From a checkpoint of a small mixture-of-experts model trained on Wikipedia.
Experts: 256 experts in each of 6 layers, 32 squared ReLU neurons an expert, 8 picks a token.
Below are experts of layer 8 (counted from 0) of a mixture-of-experts language model. Rows are named up (a neuron's input weights, with its number), down (a neuron's output weights, with its number) and show model dimensions 64-127. Each number is 128 + 24 x the weight over its row's rms, rounded and kept within 0 to 255.
Before each expert's rows: "raises" lists some tokens whose logits its average output raises strongly, later layers aside; "gets" lists some tokens that make up at least twice as much of what it gets as of all text. This comes from a sample of Wikipedia text that the model never trained on. Tokens count by the router's weight.

# expert 16
raises: "\".", "°", "\"\n", ".\""
gets: " |", ")", ",", "|", ";", ":"
up0 [135 123 121 107 101 126 119 163 119 121 102 105 158 101 149 113 133 149 123 138 102 120 200 155 139  96 124  99 136 134 106 134  96 176 134 142 153 142 152 132 100 112 138 163 144 110 107 172 102 160 109 124 134 147 158 115 158  80 130 108 121  85 165 147]
down0 [ 96 125 109 145 108 124 120 142 122 133  92  97 171 116 155 102 135 127 136 110 221 112 153 157  71 122 108 136 119 136 118 136 143 103 119 120 149 138 114 127  82 131 115 129 118 135  94 131 116 158 117 138 112 127 129 106 109  91 133  94 134 126 118 152]
up1 [137 155  97 157 151  74 149 108 147 129 139 111 118 134 158 132 119 107 147 155 108 130 140  75 100 133 133  78 133 161 108 137 125 111 120 183  82 128  75 117 113 108  98 162 124 119 138 110 138 122 132 126 139 110 146 111 154 102 124 142  95 161 121  58]
down1 [127 139 131 121 161 137 143  96 132 161 148 113 119 104  87 142 147 146  86 115 176 129  86 136 125  85  72 123 125 156 149 115 111 112  95 152 125 107  96 163 122 146 148 136 130 116 155 123 122 180 138 143 140 129  95 177 103 129  89 126 131 132  99 134]
up2 [140 119 120 148 124 119 100 121 153 156 126 140 121 153 155 102 107 115 150 147 127 131 155 139 138 117 148 127 185 134 145 182 108 140 153 147 104 128 102 129 113 139 123 150 113 156 140 123 126 115 135 123 185 142 131 172 122  66 128 103  89 149  75 164]
down2 [ 88 118 135  98 116 118 137 105 125  84 126 149 131 104 137 139 142 115 132 137 131 137 151 150 134  53 147 142  99 185  91 154 104 137 147 150 111 139 133  66  95 103 127 140 142  90 162 124 137  99 178 155 138 108 180 122 150 126 101 141 148 154 132 136]
up3 [123 144 126 168 146 149 152  97 155 138 159 100 189  96 120 125 117 107 148 126 127 128 112 111 143 100 133 127 125 128 123 135 126  89 141 168 134 102 140 103  87 165 109 161 119 113 166 133  85 136 111 134 152 143 177 109 141  93 110 165 143 134 129 131]
down3 [ 90 131 116 138 122 143  96 128 152 119 164 104 149 133 145 155 133  93 105 132 132 154  76 145 144 132 131 152 146 117 174 112 125 180 121 135 159  79 155 145 119 154 128 142 120 147 136 132 136 131 129  95 109 121  78  98 147 150  88 111 135 156 122 101]
up4 [151 161 103 149 133 105 189 118 143 149 145 133 142 117 120 130  99 115 134 136 131 142 187 158 122  80 111 122  97 137  90 112 107 115 122 120 119 167 114 158 112  96 123 120 129 111 154 137 144 101 119 179  77 146 123 124 108 115 169 152 143 126 105 118]
down4 [108 117 145 135 139 202 158 127 159 132 127 114 103 130 135  82 119 114 129 142  93 167 146  93 114  86 124 101  91 100 107 144 140  98 159 138 109 127 151 120 199 144  88 144 159 149 146  93 159 112 149 100 142 110 103 104 152 120 119 128 156 151 156 137]
up5 [128 143 119 112  85 145 133 168 144  99  99 140 119 107 141 133 131  99 100 132 160 111 173  84 135 115 167 138 140 140 132 103 133 129 143 132 140 146 152 136 100 133 135 155 144 137 122 147 160 151 132 155 145 151 131 158 109 132 133 100 105 157  74 183]
down5 [100 112 141 104  89 144 145 137 105 104 159 136 129 104 126 138 146 127  94 127 115 150 165 125 181 115 130 133 161 151 153 137 129 114 109 121 148  89  84 126  88 107 115 154 125  85 164 139 136 152 136 141 142  88 159 173 146 114 129 102 139 208 151 119]
up6 [116 115 146 137 140 111  96 119 141 113 122 106 140 144 168 108 119 112 163 109 192 104 115 138 128 126 117 115 136 127 115 155  93 141 130 133 118  93 109 113 147  95 161 160 112 125 118 113  81 120 101 180 139 148 150 126 115  89 113  87 173 133 126 162]
down6 [101 119 112 106  98 128 146 146 127 129 151 108 129 127  95 157 125 146 135 115 158 127 175 125 135 132 100 124 117 154 111 163 140 118  93 102 165 125 110  96 124 138 145 122 135 118 133 110 145 136 121 136 116 130 140 150 129 118  99 148 121  95 121 138]
up7 [150 166 179 153 126 162 174  75 133 117 133 133 162 142 122 173 138  93 107 123  83  86 127 158 133  97 158 133 110 114 156 131 139 124 122 118  97 135 142 136  81 126  93 125 115 142 134 120 126 102 119 134 130 158 100 119 110 173 114 141 101 161 135 112]
down7 [128 127 144  90 161  75  80 152 124 136 107  90 143 113 119  83 147 136 102 166  80 152 141 121 124 115 123 135 148 164 103 100 129 118 106  99 157 153 125 110 129 122 102 127 128 120 124 111 127 123 128  79 125 128 118 154 111 102 129 147 150 115 124 110]
up8 [147 160 137 142 126 157 155 131 123 162  94  98 186 125 142  96 153  95 148 103 125 127 146 129 145 117 159 125 177  78 144 131 110 122 148 131 133 123 139 114  93 103 116 155 118 158 165 166 116 163  97 146 171 156 109 135 115  65 153 155 145 148 105 161]
down8 [135 141 147 157  93 116 157  79  94 121 137 131  97 125 153  98 155  71 112 133 123 130 121 126 153 137 153 112 155 101 130 157 125 216 130 125 118 125 139 141 117 138 116 152 146 145 121 141 174 108 101 101 156 131 124 162 129 121 118 175 156 124 116 139]
up9 [140 129 127 127 100 132 128  99 122 142 100 115 124 143 135  98 136 124 144 122 153 132 146 126 109  94 170  90 128 134 112 189 136 117 146 133 102 132 117 136 135  94 136 130 141 136 134 114  84 146 152 153 135 174 113  94 145 141 156 158 122 116  73 141]
down9 [ 75 121 125 114 140 128 156 145 191 112 111 101 117  83 153 140 150 112 165 122 133 121 133 136 104 145  65 135 145 145 134 127 116 107 139 126 106 142 129 108  81 132 137 148 109  84 123 135 159 120 161  98 137 114 121 101 132 133 146 121  98  94 136 144]
up10 [105 149 147 142 135  99 146 130 138 122 166  85 120  77 142  75 136 123 142  79 140 149 170  98 139 117 156 112  82 110 123  87 127 115 123 166 115 119 136 146 159 178 186 123 130  86 139 156 113 161  97 108 150 125 100 134 162 130 132 149 132 138 139  96]
down10 [ 44 114 134  98 116 164  93 135 126 158 149 128 145 101 123 157 140 129 101 117 105  99  82 111 178 107 135 145 148 173 166  78  89 127 166 138 165 107 171 165 136 105 165 109 110 161 132 156 128 181 100 122 131 111 159 116  95 150 139 123 150 114 141 128]
up11 [118 143 150 140 159 135 152 138  83 128 146 102 168 153 130 136 100 121 134 124 135 139 147 107 177 115 139 105  97 106 122 148 119 103 157  94  83 117 108 134  93 149 124 152  92 168 187 133 134 139 109 110 101 139 120 111 133 102 108 136 117 153 130 160]
down11 [144 160 142 173 134 151  83 118 142 103 135 118 103 171 121 104 136 142 128 161 147  98 147 150  85 119 137 138 159 124 168 109 130  79 138 150 134 121 125 135 162 151 108 119 171 152 119 148 120 108  97 179 125 110 143 107 104 167 142 131 149 131 125 132]
up12 [137 125 184 143  93 150 129  91 108 118 102 127 128  98 125 145 124 151 144 138 149 155 128 158 155 156  91 158 120  99 137 152 156 107 160 107 118 136 172  93 152 173  97 135 130 146 141 130 176 126 142 154 120 169 122 127 130 110 119 134 109 194  99 112]
down12 [122 131 144 148 157 108 130 106  78  95 132 152 158 156 129 101 138 151  57  79 148  92 104 131 123 136 114 123 162 125 100 112 107 139 138 117 137 154 125 158 159 116 167 152 116 100  66 134 130 129 136 109 139 112 124 137 104 110 111 120 148 191 126 156]
up13 [156 130  88 123 161 113 104 102 121  86 159 146 108 161 122  47 127 121 120 121  94 110 135 112 145 122 130 101 141 138 137 130 107 165 125 133 104 131 182 136 132 142  96 132 131 148 149 139 145 134 145  94 134 169  91  97 108 136 110 111  94 164 183 182]
down13 [134 145 134  84  92 107 153 157 150 109 155 110 140 128 154 137  92 116 167  97 139 152  81 116 113  91  96  79  95 100 118 157 145 159 151 144 133 135 134 118  79 187 144 124 111 104 128 107 133 115  76 103 142 134 113 105 104 136 114 138 138 119 112 159]
up14 [145 115 103 131 150 119 134 113  88 122 108 134 126 121 148 116 149 123 134 171 135 147 147  93 138 122 129 126 154 190  84 166 122 148 151 131 112 170 163 111 113  88 164 141 116 155 100 154 114 132 133 150 102 128 163 137 122 161 144 140 121 127  93 146]
down14 [133 144 123 111 146 132 116 107 101 105 111 136 126 114 161 139 136 104 122 187 126 153 100 166 138 114 117 123 158 150 128 170 118 106 111 102 127 121 116 139 147 140 122 107 145 115 136 127  59 167 126 130 149  80 126 150 136  97 147 127 133 140 144 146]
up15 [169 142 109 132 133 103 113 145 105 113 103  93 150  93 167  98 139 122 167 177 121 112 113  94  84 109 112 101 161 155  93 150 149 110 149 132 123 124 156  97  73 113  78 125 128 127  88 114 110 107 142 164 135 136  99 127 142 166 139 120 126  99  79  94]
down15 [140 116 136 102 115 150  72 130 118 114 111 122 131 100 153 146  94 163 125 100 147 157 172 122 140  76 120 123 128  72 140 111 142 105 115 102 105 150 174 165 103 115 130  61  92 137 139 129 136 116 170 140 146 107 152 108 147 173 140 115 142 151 116 120]
up16 [103 171 128 144 152  65 131 130  82 124 103 139 165 125 104  99 168 124 119 175 139 159 148 139 143 118 116 127 139 101  92 148 144 115 121 150 148 114 175 114 120 127 125 147 104 134 155 131  99 137 132 130 115 198 132 158 117 123  87 132 108 134 101 102]
down16 [122 166 158 136 122 138 143 110 162 140  90 143 124 166 133 166 122 131 129 167 113 108 174 164 128 145  90 151 136  84 146  83 184 113 144 117 114 101 108 108 152  90 130 157 152 100 113  99 116 127 116 100 158 127  91 112 111 100 146 103 124 108 152 109]
up17 [139 124 126 132 136 126 158 107 118 135 144 106 161 122 135 173 167 142 155 168  80 111 157  80 123 120 136 118 151 123 115 149 152 148 133 146 152 159 116 163 109 145 124 164 144 151 128 117 149 159 147 193 118 122 159 111 130 123 146  96 125 131 109 173]
down17 [144 131 117 124 111 138 130  97 101 128  86 132 116 128 126  90 134 125 103 137  73 115  99  90 117 139 141 153 164 164 137 130 160 115 103 150 142 141 119 164 134 118  83 120 103 121 170 103 131  88  70 108 150 125 116 157 137 125 131 137 136 120 120 102]
up18 [146 160 101 159 137 121 120  85 151 124 157 100 149 118 134 130 125 105  73  80 116 139 162  86  93 140 127 104 108 146 119 122 115 187 150 150 106 109 138 126 126 103 178 183 137 166 117 105 153 170 140 158 102 177 156 139 125 132 120 144 132 163 134 104]
down18 [124 131  78  87 106 162 134  90 147 113 141 134  94 152 157 104 128 109 180 123 109  99 127 116 151 113 135 140 128  74 102 118 122 129 119 119 137 139 131 115 145 159 117 132 144  83 120 158 113 126 166 111  96 130 134 130 136 162 114 132 108  77 137 135]
up19 [137 163 190 125 136 113 139  99 161 139 135 137 107 105 167 120 134 162 107 146 157 166 139 145 135 159 159 116 118 132 146 101 152 158 126 115 122 157 161 137 130 144 134 172 177 156 115 124 176 136 141 143 139 180 114 126 140 160 104 104 171 118 115 110]
down19 [ 97  97  79 127 136 126 137 144 167  88 128 120 145 125  85 120 148  95  94 160 120 141 103  73 119 150 116 112 107 121 134 151 138 176 142 141 128 127 116 127 159  95 110 153 165 120 159 158 163 101 108 110 152 142 139 143 116 120 151 122  82 116 168 158]
up20 [148 150 128 113 121 132 137  97 112 154 118 117 156 103 103 133 135 119 106 131 124 128 132  81 165 142 135 169 111 151 180 124 132  82 145 156 128  96 119 147 127  82 107 127 171 131 140 109 112 153 167  79 115 120 142 128 179 157 144 164 119 124 150 140]
down20 [128 103 101 131 124 133 137 119  90 163 125 132 167 162 138  94 148 132  79 143 112 134 122 169 135 155 109 135 140 108 153 120 142 100 107 126 107 157 131 105 109 142 120 190 170  89 133 161 110 137 121  80 120 166 134 102 126  80 139 138 114 131 131 106]
up21 [123 123 174 161 136 155 117  92 148 121 104  88 164  83 156 157 154 131 140 137 110 142 147 111 120 124 100  92 120 110  93 129 114 117 189 174 132 119 118 127 119 167 127 146 135 189 145  76 126 121 150 140  99 125 151 131 132  97 142 115 146 123 110 142]
down21 [130 108 120 132 145 174 115 124 158 126 160 120 126 136 107 104 140 136 165 162 180 141 116 135 122 152 163 156 121 100 127 101 163 130 136 117 133  83 139 139 137 128 160 164 137 126 166 144 159 142 147  92 188 103 156 106 103 139 157 111 116 167 138 117]
up22 [138 120 156 171 132  90 118 111 120 141 121 105 149 111 111  85 111  99 162 109 123 128 126 128 112  79 111 170 178 130 130 147 121 124 143  94 122 144 119 174  98  78 103 140 103 147 159 134 151 115 124 148 160  91 150 130 152  83 136 134 107 103 114 174]
down22 [155 118 133 108 121 114 111 125 162  85 125 128 120 133 172 129 140 101 171 147 108 140 107  89 151 123 136 118 132 139 106 133 153 157 134 127 114 107 115 132 148 117 166 126 128 165 138 210 142 140 114 109 104 175 128 155 133 130 101 136 148 129 101  99]
up23 [158 154 114 129 157  94 141  86  85 121 111 108 144  74 156 115 180 130  98 140 159 131 128 134 132 113 137  83 117 128 138 163 118 118 105 102 122 167 117 119 126 128 166 114 121 143 139 154 138 161 125  98 128 106 151 156 146  84 152 154 186 143 112 149]
down23 [126  97 124 113 161 162 164 115 148 116 111 124 169  91 119 116 133 139 118 121 123  78 162 173 119  88 134  95 179 129 122 131 148 111 112 129 158 106 108 164  95 136 111 128 122 141  86 111 139  69 102 169  92 138 130 138 121 151 158 192 113 147 126 130]
up24 [153 108 141 136 147  87 150  80 139 158 148 101 114  76 166 105 123 131  87 116 117 134 166 128 127 119 146 145 108 123 123 130 121 110 142  64 132 139 125 106 118  71 133 149 124 160 110  88 149 175 128 128 124 166 104 124  99 139 130 119 112 104 150 148]
down24 [159 124 131 109 142 122 129 130 166 123  84 147 116 111 118  99 144 140 134 107 122  87 127 147 120 140 128 145 120 122  84 172 131 133 166 113 133 118 120 133 155 127 104  79 135 143 152 132 101 164  52  98 115 129  96 171 150  91 114 106 154 151 122 126]
up25 [157  99 130 162 121 142 197  92 128 137 135 132 150 157 118 126  88 108 120  86  78 149 152 107 131 121  96 102 118 171 108 157 163 176 149 140  99 129 112 138  87 122 143 132 113 113 104 106 131 159 111 178 101 135 177 123 134 113 163 113 126 118 100  87]
down25 [141 150 120 132 154 151 101 106 103 153 102 151 132 141 129 135 145  96 135 108 117 107 130 113 134 103 144 102 112 136 133 101 129 138 137 111 119 114 109 117 127 138 130 150 123 136 120 159 164  93 103 115 153 178  90  83 154 135 112  89 192 134 100 149]
up26 [143 153 176 137 113 100 149 122 137 136  64 119 178 106 116  95 130 147 111  93 120 114 142 131 125 107 132 131  94 143  81 128 179 131 129 136 131 125 165 100 136  99 119 127  85 144 116 138  84 126  77 116 110 158 113 148 103 127 105 138 122 171 105 128]
down26 [119 174 106 169 100  89 134 133 140 124 124  88 119  87 112 176 128 136 135 120 147 145 125 130 136 139 146 140 118 129 106 110  85 149 138 142 110 106 125 132  88 126 130 162 121 118 121  81 177 103 141 130  71 115 120 101  97 113 136 133 114 145 136 138]
up27 [ 75 129 143 154 161 116 134 156 125 148 127  85 177 141 179 110 116 137 153 161 105 141 124 137  96 159 104 153 133 166  83 136 113 160 135 163 146 123 131 124  90 128 112 122  95 159 119 140 183 129 107 136 116 182 141 124 140  94 116 126 123 139 113 157]
down27 [143 158 142 137 130 121 121 128 104 115 131 168 119  98 139 118 155 114 142 142 131 101 161 116 100 109 111 106  98 143  96 120 144 141  95 124  97 122 145 157 116  56 162 172 165 141 118 100 127 146 135 139 140 160 121  78 134 185 133 129 163 114 121 128]
up28 [197 125 143 144 128 108 138 119 129 116 165 133 141 120 156 124 172 116 118 150 123 104 176 150 205  94 116 127 149 158 113 111 140 162 134 121 107 152 144 123  81  67  88 151 129 143 152 136 139 111 138 134 150 124 149 122 119 117 113  79  95 142 116 131]
down28 [151 146 108 112  83  75 133  75 101 146 126 160 149  75 112 142 114 141 154 143 151 109 174 103 186 128 111 110 159 150 133 145 128 113 109 138 126 122 112 142 132 123 168 119 139 147 115 164 125 135 137 159 179  99 125 133 122 166 149 130 120 112 112 150]
up29 [137 118 152 102 153 122 134 100 161 103 115  88 167 128 157 147 116  95 137  99 147 134 136 121 116 104 129  86 121 146 147 115 101 141 135  68  95 153 151 109  86 183 128 166 147 154 114 100 126 116 168 159 109 125 160 117 137 119 142 154  72 167 116 119]
down29 [141 153 118 132  74 158  99  83  79 170 115 128 124 149 103 157 159 126 160 140 108 111 127  84 147 142 115 114 102 110  91 129  93 116 137 134 153 123 103 178 123 105 142 155 124 140 136 136 132 125 108 126 139 157 107 134  97 106 129 139 146 145 159 152]
up30 [ 92 201  70 144 118 129 124 138  87 127 145 110 157 128 105 136 133 139 163  93 133  86 160  91 147 135 164 105 131 155 145 124  95 133 154 108 141 155 162 103 162 108 155 123 127 128  88 163 155 148 125 144 114 159 124 113 150  97 124 165 143 117 112 138]
down30 [128 135 128 161 130 123 103  90 164 128 114 128 145 100 145 137 138 110  99 125 148 141 147 141  82 147 143 159 141 143 154 112 151 109 139 107 105 138 153 154 172 138 135 144 147 131 131 131 154 149 169 122 126 116 108 107 157 111 116 119 116 157 158 171]
up31 [105 154 135 152 134 126 187 116 153 145 121 135 175 112 136 107 126 125 135 113 169 148 118 102 115 120 137 120 142 191 113 170 146 148 151 137  86 170 139 126 130 106  93 163 174 167 156 108 101 130 100 183 128 146 150 134 114 107 168 113 134 128 105 137]
down31 [121 129 105 102  87 103 130 166 105 170 136 120 170 142 115 162 145 159 134 102 161 163 130 124 151  92 128 119  84 127 138 121 127 127 104 113 130 126 111 116 107 133  89 144 133 152 122 127  90 144 142 144 158 145 166 137 124 120 127 113 149  84  93 137]